config.yaml
d_shared_expert: 0
hidden_act: "swiglu"
router_score: "sigmoid"
routed_scale: 1.41
balance_loss: 0.0112
norm: "rmsnorm"
tie_word_embeddings: false
max_steps: 4436
Below are experts of layer 6 (counted from 0) of a mixture-of-experts language model. Rows are named router (the router's row for the expert), gate (a neuron's input weights, with its number), up (a neuron's input weights, with its number) and show model dimensions 256-383. Each number is 128 + 32 x the weight over its row's rms, rounded and kept within 0 to 255. Numbers have three digits each.
Before each expert's rows: "gets" lists some tokens that make up at least twice as much of what it gets as of all text. This comes from a sample of Wikipedia text that the model never trained on. Tokens count by the router's weight.

# expert 5
gets: "a ", "was ", "and ", "of ", "the ", "ing "
router:179117088128142140188078136124133111151158109143102149148096109122141142174168148178148155120146157110113143150115107104060115215068103089140111108099114167089079151141136073095163092136141118075116149108161108145094145073086133116158076198089058124183130160127126151111177134135166097137093161165083111107119114099125155122116132130119161089138103090123134145172153145153145159091148
gate0:141131112115121153149089198116121145176076186112117134112123129133129150118132119139112108131115139088131156132109130092135110157066138158195212140116112142148103153222124061100168079200111095157134163177090159135115131116092160119084047137135124156148125171164096183083104131112190149176118175139089126146128215103124110127151133122174143092146122121144117163147119128151156105116078
up0:132118108121197102104178101103177129102092151140145100096142135105148092143074086116120170072141162178113131094130184122117143085172104199108122151145187114113064178071099168129165154166206149134125076129145089111162111125179108232133133121140166130115142076130155143107166133147131088068167101108209153095092145170116127168112092097102113136088151148095138103118140123135096092086155
gate1:150137162124107117136142090197121169175180135114216101122116130115066108144135172181096166105172186105110111110168179126117103134103142107156085096105124171160157134070094153154112171109064095082137085078118105181120203115195164130140112139113135102107131126097127170130087093070134156122108149108126086131140065093112107147125138134170140100160171114079158089163118127152094073080143
up1:122122156143187150172121128184114155145143113088157138100094097172073134184103193132150209181119141128123150104157166147146163130145105158150135097113187170134135134138082073141056149040099116140131073186059114097080144072097166113209150148109123157108124143142095114170125109100106141133074092066086114172150103153096091069130139093094141165110166117009113140116143144115159084114148
gate2:101085129151134188167112121157127069137138097104111120123122126097066146135170128169158161085110156096081114145173143105136114136118078188149107157137150172105168118085123143112150172178175156132115123203145123167066128077134129105116071142099053115124132126171072098122143123181153078139139143133064169115126084105114125163094112107163153104104135135154110186149096071121165130140050
up2:155111176167147087093113157059108088136180112115137106101120108151110140141190150117170098114119089051118091156094112143137163127173084114133068122130107114103097147184118119175092110156108112091171156143093106112099127074106116156041161131134163140063151175185144107152101105135151156186161158181173147120111074113127168124077188093169100153123193164131115122091142155131077167119152
gate3:082110165098096155136117196165088126108171106165094152119166085114086156098131104058119118094119118135098124086061142117137166121145101140076158121098157187055178079086183157091126130126136111116116072107111126136122126140107070099143118139112186129124067134112180116108130122126127154119146141146099078119140176106150147156122139111175116132134147130129119152190165128118126155142118
up3:135107137177161165129137099029149114121118113114119077152129157129162100159130106137153133177111186144106146135095132088115072118108113091183032171126089142117168122106164127112145158126110171119168131100104117159119151105120046148114123093113213159144141107150158121164099150130126096141102029168125120106175138114112082132119161097121120096080074182164098066119167140104156098132083
gate4:083099103109137153118123132136150101151124130171180129132131085118117121149164143110094149136093119091058166161176127091179139130123111169170099128112102083121112121109185100144143079124145114093142158095161118164087154147128135146142087122065122176145228122128120113154136146159150146101063109112105135095087110152141137179109140157110182191199168155078171101139105070152083125117139
up4:155113111067157148143160120153127085122155129147193105151168121131114176088155106151136058128132087137059169164153152191121085122117143167122113174084139142129115152141108089117166115104125169124129169082145140176145138148120088097118150066084154137117133074105081184148157131150164101084130112130096117121115157122125106155155191100152136179198088116078108159158132177084086145148156
gate5:155131090115143109116118108148117159072107111157206133122133126146075133138156110151181145103131170172096154112215132147135068139183100156070149162134123133125086031159110163071187105072140065149082102126106085174108114086134103122166124178096136161097141093140136105162128122129088146119139168146074145141128153148084118124123119123170129094105169143154144147143161092165143099169159
up5:106117093172122141122166073143127134117121105165180112144184157116107152119168135132159176138182141137143120103196164133108118157186128139088205167133145121089120156165123187090136073095147081138088123085119114161091146099128122127159165149123140114117094121124167108148156107137122107153148163112134142138109123127110120078130155174185184144096125142138149156136170095152115089116180
gate6:110121144069121128105129133123149151117119144058063150151155119148139169092110123164133108103124120129088117145106126107118101074172135092181126133131127140127147101129153117108140152203140115158090146127171130108114212149137133128124097086138171112145137116137200064177074148100170142138183150125113074116115088104072119130170118098214083158141147148089112171131103187095131121127136
up6:164113113177139145152132138076148083080153105151133103139163132095109125175132148114082168139211106128145091147143111116105221176120125140063125105138047111143090187096105146162143100058146139141117143143126141146132072116100102146138170106164067124120116112075111161111153109189122103131134131118159173100112145123153139134080112139085106138109116084125117098131164120149140176171036
gate7:108081108119101108145161016148118104114132109113169154086119113102153131081182104134097125093139023113076132155157103085145131113118165126107138118092084194150148139144134092091139163150154138058160134118138146108085097125137178108175097123070149109068155084144191167132125142083193154091087127064134097184116163140160124147133162132068118154127077137117141085162117169135102118120092
up7:198103147146139126096151144092161175133114121097091114102147115113065092124150140105182114129102078089143098100089100114130150164119157115153201189120156144127129142165141132111171120131159099131107124187084156121140104092121169191188072106135145126165098088107109048136102096118186180077120168130147081108141099117096066086097127112165140143095161120159088096149117099106175108086119
gate8:154136089163122126147107148104152146081111102176143123103119103137124124131146059165117150098125096104095115117128165144105160111175109081098183079100153122100099109131152145123157078084126101097115114106125133134127150098147167110143104114170131134142111084117094195158129104138192106121163150145177146170106163132099108098165162182148200084065089120100057096196137124143127143118151
up8:118120092173149091123121113148070105167138131071194147088092150161096162188105141091140156149157170115153115120127163115142126146107099145147128124143155122141168093161106075138135183139118143122194174092101160143164147170118089092152144126078113118089121134193095150131159136135086114174094137122150170096192129142070104154113048142132125158106132087111143101139172141125091117082159
gate9:103121109084092173139167142079075108111116134135136157088078076137081156131088111166139111105107113102109101156137110174144112144154138115106156113078098148040106182109196161105127157118134146115185127118130156145161090147157134154129080083114157075082147133153126071142149122153176173144160097139156129088170146090063180120144068118163180087131079120141126119174060119143147147173145
up9:156151159130203136127127100170129145138155171151090128134164177110160042110128159105093136170109160084127205125124112103088129104126106120158101124162162106127137090122110147125088083139175144137100151169074114155093088086134130091091173083118101129159079117112110156090129075120123087088152165177113136117162122134202120151084167117113083153122134147113069115057148188127133109117079
gate10:145158162135118183153136120114062225199137120116115151108202084185106165160148118147114151131165163137144175143131106126149146121104162145091115143131117088086146077121138159132135147138134115090072149151149075160103112108132115161061070146100079164066130126141162187109090124161177190140169137073098112143135176108111080143127092199140152128086125092138142153151102156148138141161121
up10:106183161072065148115087105111053217119088155131119180116147154154146160162149135125096126107115151128119107173110123111121103140111132152163096155138115130115147045167180103143158126128093157142116133131135149190104107157123086134086077109130080154105169069079163161046160122094149200098143136168100105176138129102055097114142149153170126145108123080106120118189144116107148151131085
gate11:104146113171119085152107122148126084142135139079130113116128133123131099118109168049222157152049122153107154103065179109204145143108159159131155126111137088137212113104067132081166112145120110135063150159129109143097152134087131095113176122106138147141118059064175138088114089163112123131158115132130066122116139080131107148152090059142107104118086104127070105150105122125191166106158
up11:162152088140159176120116121107135180096139101168175124144101130128126146134129091177064108136184169125168119124189083130108130125197093091086083142126090164113062138170175108184076117120116149097170109088141091089175079115151108158086078123105083121061147167204153122146154142113126100170131153119120161114183122212143117136062164163118135154127136122085133154095138163152067130158090
gate12:142156109085101162128133175145095115110142143172140143140118151150117140082107110085117156101141111143076201110086078103153131117103094121173101122133158132139094154087113172100115153094100093123178137166124157140137127129167121083064194154123124132146154122063142108193175145119141114089122136074144156118161120142231152150111092156068146106138122076107080122135201135132137164142153
up12:137171154179095109103168145128111194054115100167106114112163101092122127182159126156136182102099170131153055149139180133117154121105176138111098149078089183149144086109124099139130131131126156148094131121099117148140102079128171180151116145163106162131126082156119142097072084157178148192125132158181097163133129130045145151124148100168073121136200170148144089151076111141099124119192
gate13:159148150113087137123126110086125129089120148100098150178163146113114111127186134112120090164134163159123117148069159138056136100082103188252201116101101130122116158103126166087130133099122114086130147122143089131125128107132126133144143100081083150072168133140098150090152137087124086115143125109074116122107102113064160197111107140118132081106142167227108128158133163105172089147185
up13:169110123135075126152125097070147145105106152151096164123124165137137138160139124103150089149160188176144120140054172157074141070101128179223171097085150122126101144100129115091161144085144110097145153085155109122100146106104145120158134137072082151078131077098124119085136122106111070107117127138104091156113080118069098164053085122102114070088170175192134097129146164120151099127159
gate14:147127143156104096117170198129165106167155153127210117153129147098126106164068171158130110155131102149103158090149120154168081138169107181116173076137174164067149181189143122117149126124113117147117163150109166133083133091110147168157068126138096145126094068152137130121170100169105117149121192128149100158160119134115138125153132096168147157096210197130113105115126112150097096099113
up14:101194134149114151116101072113156123055072072131094175135063108084133152061143091131115105128131136186169086149088148113091123157166100057181109132155105115144095150112134120142168139136109104128120061092202108103140122158193141103119255116151170150135122181113106177130141144126122141109151082130125150202164168116127136098127158135113093100121136081095128114140139119126122103130082
gate15:119094109092096114086134154149145130169086098129167216078070126135142164128104140151096087147150080172121111189148097159121171187123103132106130138109074114148178079117170116127130155129173122124117089155098136157169114136173182094059128128153084106099141126116104131137089122157194150172137145182123136127135137162157155135075122159140150146095142171136069139134158113099131143131094
up15:140093177201144108228144157102159103172066146176095153200148072175163148142192165120152171194129087131098133155160140121102112162119036103158118168125140095197150148168183156169060137164108079158118138136203105178138156096139115149107118106132124148100141149082125141140168178108067072135115070138113144165128153161094117101103137089156150130135140106086096143128163135096152117124102
gate16:121099155100139149128094188104133099177134135083188127175138161146128111099123175097164133093122144091119116199128123084107118116122110151097150108100120162117136086201169101169132098121186163152124075208097068123123151084133134155157138121125138103131093156112164149140188122113108127111171083172113126189102133155159079126174115170111169090099091138090094109133116110073072132095121
up16:085046132114187112161150163152134095148107091142143140080054168114105117137165147137138113087155142090061118116147141059095182116092125142108162155126106145127130154114110183204171129150173168136113111190093131090122156131111189047186089100081095127100140136107128155076197121090129100110203076094139092137090139131150106144123120186119110105129084121120098161121061121109116149125109
gate17:116106169091141128123080146064129117138157154129093119154103115132055114128096208130166155187102080166133107120159185057124152138108207159054138087206102150071133151089100116145167155104159119115162181118115147096174160168159082163096184175133156099085113115133139095112140118121158113112122105147158117125157105080135094111139100096147102124102124140192121123162130129163131063130206
up17:136196100136163093134148135121141098113107108148147167123131146180169142137139075160095137117146142128126114167107152144110162110129111107099135144128056119193124140171147133108170156096074148133134149173173107128183082175090132092122128120120092117091129122108172151181135104140179169174101103136098145142163066186141138141122106173080196102138119103133199099129185108104168144145103
gate18:154149150141137130185167109103089082150083121115158136140145134108133098129150099124175185098180184143107177085129128174085115161138101178098167137131065171100131133094161145133165102131156094110150140122109149141100107113153073148165178123117146125205126103124157142128108195160094134085127125109115130158090202116186161189141158156115120145148099125063134110112073156135157171166112
up18:155161089069166106140092125145178111121088104132153112147050176130080100162146090121099092195064121136140134156084070149139153100150104044123079119095177169133157124116118114158077130099151132129119166152128115079179100147114106121146071107108131167115129168143109113114141117136085079107170173111158103151160076138130153116130118110167148122132197138071087126128213090081104093159184
gate19:181103096160139148179097105125118136144129093150132173131111143117147105185153154118131078111153073116118091132156110159116129111175119105081148069083161180094129140143110139156135098134137157068108096138153119093126091154092105110107128115171133103134185127101129083124127092066184094143158132098087174170110089142164113106071068101136114083172140162084094171166092091046179127090058
up19:141150063184163122140126074140064123162114097164144154142089103076163146174164170143110090138154083111151103135161095138095106073160105051127125077124147169168120091144048097166086068143154137113104139116140087130115078151087143109150174103164111102100190098095096120111116140111152115081110164159120188183109129191117152089095064141121102146154092151116092137147102067154148116068113
gate20:130162125107116158113107139095175123144123077114170156155180087176092135178164158094118160144066155122185144158148117047130136156114085178079162176081142133121123114155155130126127080131155131074155194148163112125151130154107070065151085066127125159132116109101134088149068119110127113107137099110130125185132107149058180097112181148153161159142160111093108185100150137096079118153136
up20:148203107083142156074126117102077132146145119091138141114109126112086134110163186186164122122117136133184175124117111115124081096123169187082147134073127124095116118139105066113113095116135100156154151181156080129120092121114125071117109046110119185132107130090122140147118115151144108123158121147058150146097103095138127079092140126108223125133163115131066129135103110122102127106168
gate21:140106110087149179119166104107196126085180136148157156151147155136109117123079155202164139156058126108124087160160148141086098112113106140107130173155176164130188149115182147083123147155099114204134134091065095148105178151087140175181165129101130113111141162120118172146093071161162150158162148140125130127120113172113125075153094119178126112180116075097158154127110129150113103099147
up21:172095123160158110093164172114162159100190109112102161176143133130079152142093128180138163208100103087096088160174129122089088141164169127120126148138167142102105115096145109081160106131046116159173119139116090096112183140114138213155073104102170141099134136116090170180100084159139142159141162110106089126128149150122112066151121106150119096131182089136149157212095135095092100110156
gate22:129139159145103099136114114140138110086127143078172209049122122168118096122121122127088110149122147088147203109106105111175154174121105131130122139142135150172134166104154109217124059121133133072129141117106120182102104049098087182159095102197099158157126120088108038159138168128142112157109150130126106124125110121102140143120163113110108133113110156119046159190156156163167130071120
up22:161113142133124160189083198159154156121124155141132080120097123145104115134121134118144114184127096106154131126138151164138084138112156130135117130213169146128156145131122137135094116129115120130148178118110149232118176100150135135114177080104128165192109095142135092125107104110152113150138095072089137110088110154143146137112098091102129104099110110168098144138123091139154162127104
gate23:171158067103124126173064182090104127077146187134070162117160109115125165181097157154173089140140154093124165135140081043242120120104161106101130128094173180083091134147107084152122160128089134119134080093118156110124132162109132116129146127165150096124128158177129073122081141100162216157129105153128144126115132131113106155116125098137159097182147108141129151097099089141191111129044
up23:125153161179160132095048049139130130118167076147144153130093096133123116126168116131154105137057111149088101136091085126058126169165143115137076083117150143214131209116105156134066095114133141177084119123177149164076100087070077149139138177081133114114130111128085151115117131126101128193115105138181139116173058104185218123174163106117124149109136095151124154088099133138107093020150
gate24:158158128145133121154117153121173134178142137106103154125092187134139144125097130189190134158122217155149151174117182166174128120177054149083136134130130128101164197090170164110124161120130112146074154090126172099087100161096072123142120150148111106133121172065158114125134098142123153093114134123104150082160122144106098091066135109149114153152117123117122102107103129066138059167094
up24:146128116079098122098165168115110125085106111107129076099128080161150059102141132068072140136122121148148081137147170134131110094111161117089103089111066138136089086160151088138167173101127062153144010150148176173171104115111125199087126119128131111137114169152117146114113135116157086100136160156131161115137059145149093123131116156117105105115207120158134116147077101106086131088140
gate25:149138076134130198083133160201111149162106138137159147106079141175209113137127158147137130140135128128145088100160123105143111108144111135174155129156163131152123175171150155106093136128128089148104176090125153171134169121155140177114137116102137147206072114116062103121127128112151187137131117130188149154132091157176086093100135175132166108142128075152079079073100095127157112093101
up25:135137159115118092138071124117125137162138185129089148092159147108170139122098082139113104112148098138122104174151148118087108141128154124074184095158103096107130121117147186050177077073147119072095138149142123127167125150080154113098148129161089117164137129129148097089081069095116157147101158080118138128173146170103108087119117124117180066132137159122096172154126137106130154118089
gate26:156094116172168163196136129177070129158162062111139151105085148129074140133129080110079120164157086136113101128104151140132120135054070138141123085103158096160157124115113097112149155133153084121162139192115161106149105130172113132112111116156068159102151158151157185090163117112194164152099131119100120131128108125178105115089195097119154077099138068140096115091083111143097142146147
up26:118104102141112134145097163121113113139155060107182151168097166109175139082160108110091161132112141052115174119142123174136066152087122159120119129180107083148150136170126083135074158135109155099080040056135102134148095112167135121163165092155097128123073128141162159152144158136150121128153120120113126078109107106139109072108104081154117106171126104141050143170088118132130066145142
gate27:074125116121148144189136136139199161109145199173094089085105124120113146106144178112151150146174195111124136148145076137115118134142061132192108155093112165116149090138084127088163135132081161171080125069115133057145079101091157157071186121121141111168110097130149122145182092112131148101098217140132159131094128130108158112107145123144114166124153106142084140104109130092083117087138
up27:147098141124190099097085103172143143143143096092097128108135131130136125134189083109093088154151145121208126132159105136062208131062122130080186135110146103115158171098054122130135171070155107141142125153128199110147133123154147095119110181139092172119150153105104143116094102080146138093141130127138119107120188085045098086103111149112166115166151095191107143171084092135180135139081
gate28:134097184087088139153120110118103139135130141121109159088186043147077172169143149111018097151072134155101164099128109127049130137141162153068189144049181139118161137149133137127184097184095145192146075104112148120170069079149112100090160128116110110140184148081134118125154132166098175087141159103102105124082118127137112102168155169095178142124149132091118161111123099176167087090113
up28:085134055098186137135128165118103109136125102094173149149062137115127111106136142113187127133223141102145160126173162120184123103138114120117119141188101141069140148135155133150101148071142149074108147211130106112099152188077114130129054138113166116147092153098117166101153088086152132090113101124151165166174113144119133098120123108184088151123115163136158107121115158087061207160161
gate29:166072187089147110154134144135079109162037118128119140128128138118159164097183102156138129143092136119126105102146116110147118110061092166171186057113049152169098099170149142099175138157181181123153132091129109158105161139139115138096076133082117111146109129083131145157126130161136066068119111212118116109183122093123196135146170115115153142064142104164137137134127123130143150128074
up29:132166145125163153120111124132127082085135138162106089170129122071132159098141126127118131097121183099139048106129140175170112101116149133155136095085136116180090069145175068085168158143135138134117159114126083188084143131116129119149088100100088096102111110145128164162062151154146128073153134131174083142176095124146119181102149154163140148112127118133148119102155077122129164131164
gate30:122168185149073122163121134066106144137141118171126115118144158204143058110128113084123088136093133154139143110073081168156119090100101186161150152156143120117118140131132180111124108128128094120100130122159140130079136126159113125082108115122121126159165183148111161127147101137162114110066144121069105123059131120145158020097168146074111127153158136113156173118173149154061135142122
up30:084124121131135102111124108142124129146096161095134106181098155119066113121134093051165115157094076120114130147113077129140131121152181087102152110146135147142178111102096162120158137044130108143144126108159142098139162173142078140123092113208118042143200111127181101208139111165097139166132169109110191154139143120122125201048070131126109104137168092084156130101123144198170136160141
gate31:167128133178151145143142139152128133092151117130143168127079169124096160153064099120154165174156095132069077105162171149116158089092129108109125087091156122162102149137096073141117093143145157072161142098164147128138184141102137098162105179123143121149104151162144131097126098195128104168083179151135154134115113127133155165171119088122132102117111068144085168135118125156143095167156
up31:121163120179109170181134134082151086097105177112172090136140122186135148107136107152108126089117120154135179080147136062150137155116124134103154183140086151107056117165139138127155130086101094167121087118107102124114115141133023149100100118162119159132185112160174120104190123158156113082113062096098151145089161110051156102132194168158170184122085171180121112130138109104106152116128
gate32:169100096039120116159115084139101094110150123163200122072104098098100126081174172188134152114121134102166128132152060086167156160097092108131075129122188166075118154133103091092127108116080122090108158212113073070028105160090143125152085180137105099148139151087120113141106126112157113161153164117084107149129187126154089122187135117114142130116128139097116176113163118048120117121094
up32:051094150202136132104136180134146165155143153070100090128128139114148186159078084105065088105085074140121111136108181191094088133167171135092145145159111105123134076140141161137134173127134111127158121050154148123192137118183123146126106100152146156104110086156166134133133124146101141112154107090131163085129133125150155076104136147151076148124159148146151059168072099206123159170161
gate33:090198112060142185173122121130160163127179140162135130069115131117095130090147106109176152093157164129126187121164127107126156167127083142178129150125091160095112073120162139179118105115119129114113144111154091114062087157140108095128112136112093162123103129151130178160119212128129135120090113115173173110190098143157169111121123123174143129079122085154114143143188132121085111105153
up33:106156128097169107095108190133166109187184120163191106147131110145166110126134164138091130161150084135104104089115154102106171167084154160140152164171118119087107117187108140149150138145118082145105140109122125141142035097120130141205093127097159119106139124155144191202135164131182080090131112137171126108178080130129158135132020123204170097134095091146083193163168108147033134102169
gate34:128075163129175082141109136103096089175142131204042158158159141154152157108156117121159163172109174111094116093098150184107145130041085083131126093113109154092150163087138118108109131089212177070118159141128148161123137130117133073075123141096117133139171146120129169125139143156154099086151100126113044155093122123113108090167106036055134106095135093179157095169095107164137127138111
up34:094166157091096140051165149126197150119090118108132145106116081072073101139179153151082097111128103127137103109078105161133147073118123119121125126089182136096172078115105148211122146124103159171134102164121160096151132129127106115175126065140140106143096167161177093179175116108103139159104126108149133079132146159136111113152143192135165098148103143136067139081127154139089133169135
gate35:118102094083064169102116150183094130232115134139135141140125128129163077174126074152146102115170146171160154158165175153084139121174093111171127126065146179116150085179072203081134120118109150091086087126121146147157142113133108088147129155125094105111133146115157192137113128120138113086144173066066147172122129144142189121105126101207136146117139112105129109143167134062146169166141
up35:118077099087084170074128153189091120202131151125146096112160116160161080178128101134093131108208144196113153117146194165079154117125130114167119123098155204064138112163082206117141148091114144086132101105086150159160135107115119096133139142121109119131109132126171186158111136154122097089150159076104157146101170115158206157099096158170146160120127097092081115135163179073125139151132
gate36:095111152135166100148132132095119098140084170114157179093077120186056136095141130170155127146086138142118046126189071119074112083082140116134152132077163089091164071103140110135139131164065134185138112179152134145112111098117124122135083148188150149134182089139136120129104100153099139140149157147098130075147141122116117088130080150055181122139073092172158100136121167111072096120124
up36:179135184090135110055174158113108122134145132137137069139161150077132156103110135104092168141089070141129099090150153129129129143068167132143151186087138179165112147096137149088187167100093161161171094119160099154152133156137117189113115143127113075140152124099145169127181112136170091138096132167113105090107116136105101082108171171173098126154140139065140104152151100097134100147174
gate37:103183115125154066148142161163152140122087129066134148133217172058115130146146099147127131111138174165153128079147152102159130174105176120145125163080092115087197100159164107115151107131170101142106157154125174156164113094101090127198118106082104146092155132132072144123182098121100128157122166133155142117138128176112159064119146136151123086155145133194142146097172117093062130149205
up37:103111121194140171134163169025084149115119153145142055152085111158134128158136145068142136161131100112159120151108097137166100082119077119110109155167141136154092157136092137146159104143108143089162162101110107095095124137104148073065137149133136103149104134124139122112099096154110133119071093171114134116051123077163139160130085152123115201083082137123106129105112094160107105113050
gate38:123140109156124100175096162159112099122137115156123145086100093090171050109142117123177128161124120121153155078205162172153069113130096187104135092138110187149141153135109107138175111104117160168147121180102122157067133097132144215131127097114112099130151077111153111117112133096105098098160118074178145194175103114180075131140121043113150151137117155142092055105120113134201079130125
up38:101105114144152096080156112139142131158113075144119117105165098155115196170166126129074148103115105181118145095163130121179160093116172121142139111098166082135105161152162169105120110153148163181099107133197140123097068104164136136112163113096128117133133169165149179105092125185168121126099157098123160143161132151143188157120092145088124117143104130169155212142122157098133102126079
gate39:162130140065087062101065158114121126172106151111092122117182128156105040120112171113170107092112112127136082123090116169082172110107159118094201119059139071146115197144090124130142084140160170113109174178133092103122105122096101139146144127140087132076120191142094080102112105145158137171146133185135130127106103085106138152111122131223179129112137164169093088165146103160124125166100
up39:148092107109196134107139114120113219129191178117120121127112106069115131137124102097100111133155177090110162118132125131141149111154138136170119105119126163118137114107171113108160127094129115118177070117162201167117110153204136066153111183141130052108120062123141080083150191102101158121084111128083141116093089136141076118117140046142158100131114093098126106136129142185151148108145
gate40:149149037139190087162138138110183102138095158126084071188142117146130108074133104074100151125137107160149090074121123110139145106169134130144146121134201172138150121205113164088079123131122104109118122190164088186181158129107167136131108171064135135106191136108136109079162150173141094113152154144095153084126056107137102115160127141135119130071065072139106141175034138104156157056139
up40:126157058136179063152120111125178113126123176130078112162117104157115109094121096091082143132140082180135121065109101086115152106165171139132208128138185150137136113221126181092074095116117092084130158148187056189203121112092186122115089172111144167079155148104148083085157145171142071130144159116118133098105054129162104143173133139138074175082109107123110126151088166100167152071152
gate41:164180161092137123166069146086168098185161160129160087160090102125123139098167179145145112102096135107144096153143132136174150117166135127168091215137121139119162131114132122180172117162179175157112122141122105152143094105116162085104153116082149140083172136136147095118106116151120043127105113148053169122109153164091117129072110092087165141103167137166140114071134069079141199138108
up41:128126185119122105149061149122180116114174177113114106134072075133166131068171120129158109154071137079088101061104124149147141127142123108163094125155106140104120045080114137163201125138147104128132109114115124137129109072098149121174108113074133151090155205183114155108111129150131075126125071130114141066105198135083141100095133134104187126117148095110137136089114134114168154142136
gate42:141143152129136118132129093138141148144085098108109145104119151089130123137131203185128118077209165096099108090145146147122125149086087107148178111129114086069025136080193162122120120138000183150097134173112194138183096117083166064167133111099080084145105104119174107100113076178171110154133105146088137137119120101133135120143094124135132130186126142094118171168071174084170115097138
up42:114084137111187108132157094124130163205116129084043163179085098082157141146143189195153137139185120126116112135128163189056110118097111151134201140104128109120079135089195136111118100134077150147076114170137172157146157109140182095163158059167103120188106115126127097145137083158123138130097099176117073128109129109116160089125066124149194120169108142112090164181114173055158115119143
gate43:136134120186127110134106101105155085192174118126103122120096116148148138132126161175156130157101094097104145102157087135131146118055136184111178087110114162122129109154137173105184127160044115099156139098165146120168151136132115173111136180079151113131085123155123106138167083102136135086114145123138096144103086059100128068116168154115142107120177106117144128120128113185154138154167
up43:159199100111058133124118163150084121098059139120103107129210108097141142081165092099095113104170183150151060143082135120124094131186105109096131160114098125115098104095161132149120112060231127170105100123101103100106144106094086089104110079172131105087181141118221149132125111147122126162085136152080144158136144166120153153165111142115111125068109114126156102159139117105094084099127
gate44:174142081132108117088098147081101081176141112145092135121113184141116103158173167160143116128096142131145170167153170055121074125090150184113110155151118106139111080072111106142163094133164149112104147167157114115125062120191157131109130161113145142121148111202130149113214104173198085120126084113150147105103120149140115085127135159108063138139128119150136117094156064101117107062175
up44:113099138106154153148118109106211082149098099156110113121108096127186120049099124139085108148096143073090040141120138170109111152146149078143094098056152120116129175164150117083171140095133112185120143108113138107097170162142067156107124132125158102159128121158145103114092152097169154150148118099097081153117097108130151116134181074087195162153185140137087070150081097140096118177141
gate45:156066192091120150113127125078097107102073228107085153096169130088185126175093152109171103100116085165138127093123127146141096094116171106171124156124138138098145161147172170093128141052115161178113127109148161069153180110175146087186055188154145076113125154051121134053158137103107071119131087151181127109098169172083123126105153161197137126095165168141113140096118083141099102146157
up45:164151173122142101123106109156107144123104099143091111118084116078153166150149092119129124083159059170130125141079106189119125114141138127111158173076126104160141183156101099129082126101096117081116109166097101097073086119156123086183116219150135137118124092063155154165086108180144119110126122092119091159153147085066113142120160167161171097064129160123146102104120104073122076145158
gate46:107101144139118081105178134129118120158126116121098112129147105124122108219167134130134125115157130159106126129182111173128155147144156168092071106079106097061112119103148144143151134124122127133083090168123126057118042081085120195123138143124119146160150045144096086114065062107131137147132106118118165103136148148126156122146129130133146154114111166100116122129135090144100091096148
up46:119070106144112172131099125076091162108058141131170164140101131047100109119124077081159130118077123132165105072056153094126177137135140167125159179118115193148077087144141150158101117145153132085087149074157138159096132152090136150120110097133157137118148143138130069112127188133099140127093179130114138162112149166145169151117118163156115139164192081153137157137197142115136124060097
gate47:148109096152185131109109103116103131121150127106082153087155124162158116111150149183088121146141104122107129122124127131099162063086183099166099075192095199090141139131154165103128170148145135117141216164079144087158104079094182093153058089077144096122187168160072155149161122110113167101174140126151093129164131117080166139149167139147094064124119147104102149160161137170136110098146
up47:171081115111123146192107101164110109110140138136162170148149134154107128051152119144143102156131098158076087104122080120117161050091180107161169114120124188166106110058155113141166138135186120127080150170123151115155114138101215106198162096125137205132136074125125161185155101099140107153155101134205123170122109108104130093063148144151146116152118146127112178146122110167107097123115
gate48:129214098175109066134075177111118095107147093171103157107116037108132157084171093178150126110119115111144135107172101160146157136114103140165144092177107112115104117131140093133206056122134095090117138077121092157066127184136109132131085173099145143143114162111126150188087121103084142119116137082102089126121200073115099129135097104161157110115173153133100108123085132121112126112092
up48:130086128150114118148120145136120113122106098108151083139186181123151140123081141133133110162128140154173154212108107149104127155154148126127135155095133133127125157116142149118134102168092132145120173061107161098166151146110072171135184091170164024124142106093134097097131075150099143119152111132167146101095080093132140136135113134130065103134113078059142146102105152127109129118100
gate49:141156063123116144193104121066179171151081104100112147085127139161144105130143108151116116063171105135175074094083121082127129105129114175161071082137102119081134139110192123193118084058128158127092091070199114097171131137104125106144141069121086129123096152104093141114101068165116159115128131146091202144151153171181208100184077137132148078114146111116099135159084157115169117113091
up49:166099103178136101122112060164087124126174151112056193184160097085116212136140178083138139105154201085098218168118121170162130140123141116132162126101230118175108089146116127124161163154108137132095125116178167139086107127107126106154115140152147153109106159127209131141102135124128074207167136081152109155101186117093095182147156151129128120215033097142120127135153159107100170131102
gate50:137116106091107140145143161172127097124063087107130133183166151130104162149153072105112131159101136126117128186132120123128152168109103139143119094111088105164079090164093118126122106096155163141106089139129083129133143110145123090102126118127097090058114120140125134134148180122130103130178151104061105129161124134072125098123151129119099151112096118036101155117111157136139161203112
up50:160112192158142087115189121103145085138092096151122120114209142118146179105109126141098124118065088157108138135149128160200148071059143120174129123126132174088133150160152146159201100143195123112144153108109150136143134163135156161122114107114174102147109099086187117139153120083154123139085097100155122096088093101101113132150140128096104112121176182093160147135108144109128149120131
gate51:176152108149177111096082169113100089110171144089157152118163134087099103100108186139122137194100160113113114130146160062157092062098116150153162178114127161106142168119119086155136103127165145159106054116110113147089167102154061073157190130115106104122171164134065138134103113140096064102085134105107154118112131160113155135101167120200129138202156159170095139149138095082159163116118
up51:150206130177185115138121138163142154135092177108121077183158109144108086145149136116137221171152174122123063114186100112162094102117122173110068065110189129111158114126159118121128101127136124106070091200206066142098198117098096144135130127110140145118092065087157115127073117139128078084108168145163188081173207148101191076120163112092093119125113085116110132093111097119142124138087
gate52:149159123108122127120104106120146146154137123178086166113115161122048127134140136094124108178137124091127120099118170108141095155122180162163149082161156118126086194152154118127111120154165104136148117139101115105115138076123166094112166096101135154087116097140128102139092146103149122099150077146116114106176100111189125077209076107135159141153099121105073119161144169099115141099137
up52:120101173114100098129098136101138131179146160069101136142105102183112138104123101049120150143110088170104178173132106127181138153115172153171114084125138132084124188172137183157149144162119099171138113137115102206125117106110080101082138093100145129074166166163183147109104148166158149170131105154135108121191121156123142158175104118143080177102115111145118080140192158141163075138145
gate53:134162159120134121144131133138120039181165113112107147097086119126065132127139135129129148119142144090133154076100112093149171101114177129125056127130100078146137099089193162122149091209140123167122136163203151113106113124119131112172128080116106163097135092149128077155113117117061142161144137107180125124135175110170144100153141119114113152098180119110145068104192204152183116159118
up53:149138110129117077148123109111176163144123131138121105180150126157114133131125181153150152119180142147154105076148153149116106140173057162109149113148184132105068137169158146116106208091150152069157139123086085134129114116104142135129140171183151084164103112154127130092113152133140149101152136199160149110170080132131120136138130132120085083081050091129081181114157062104105058135112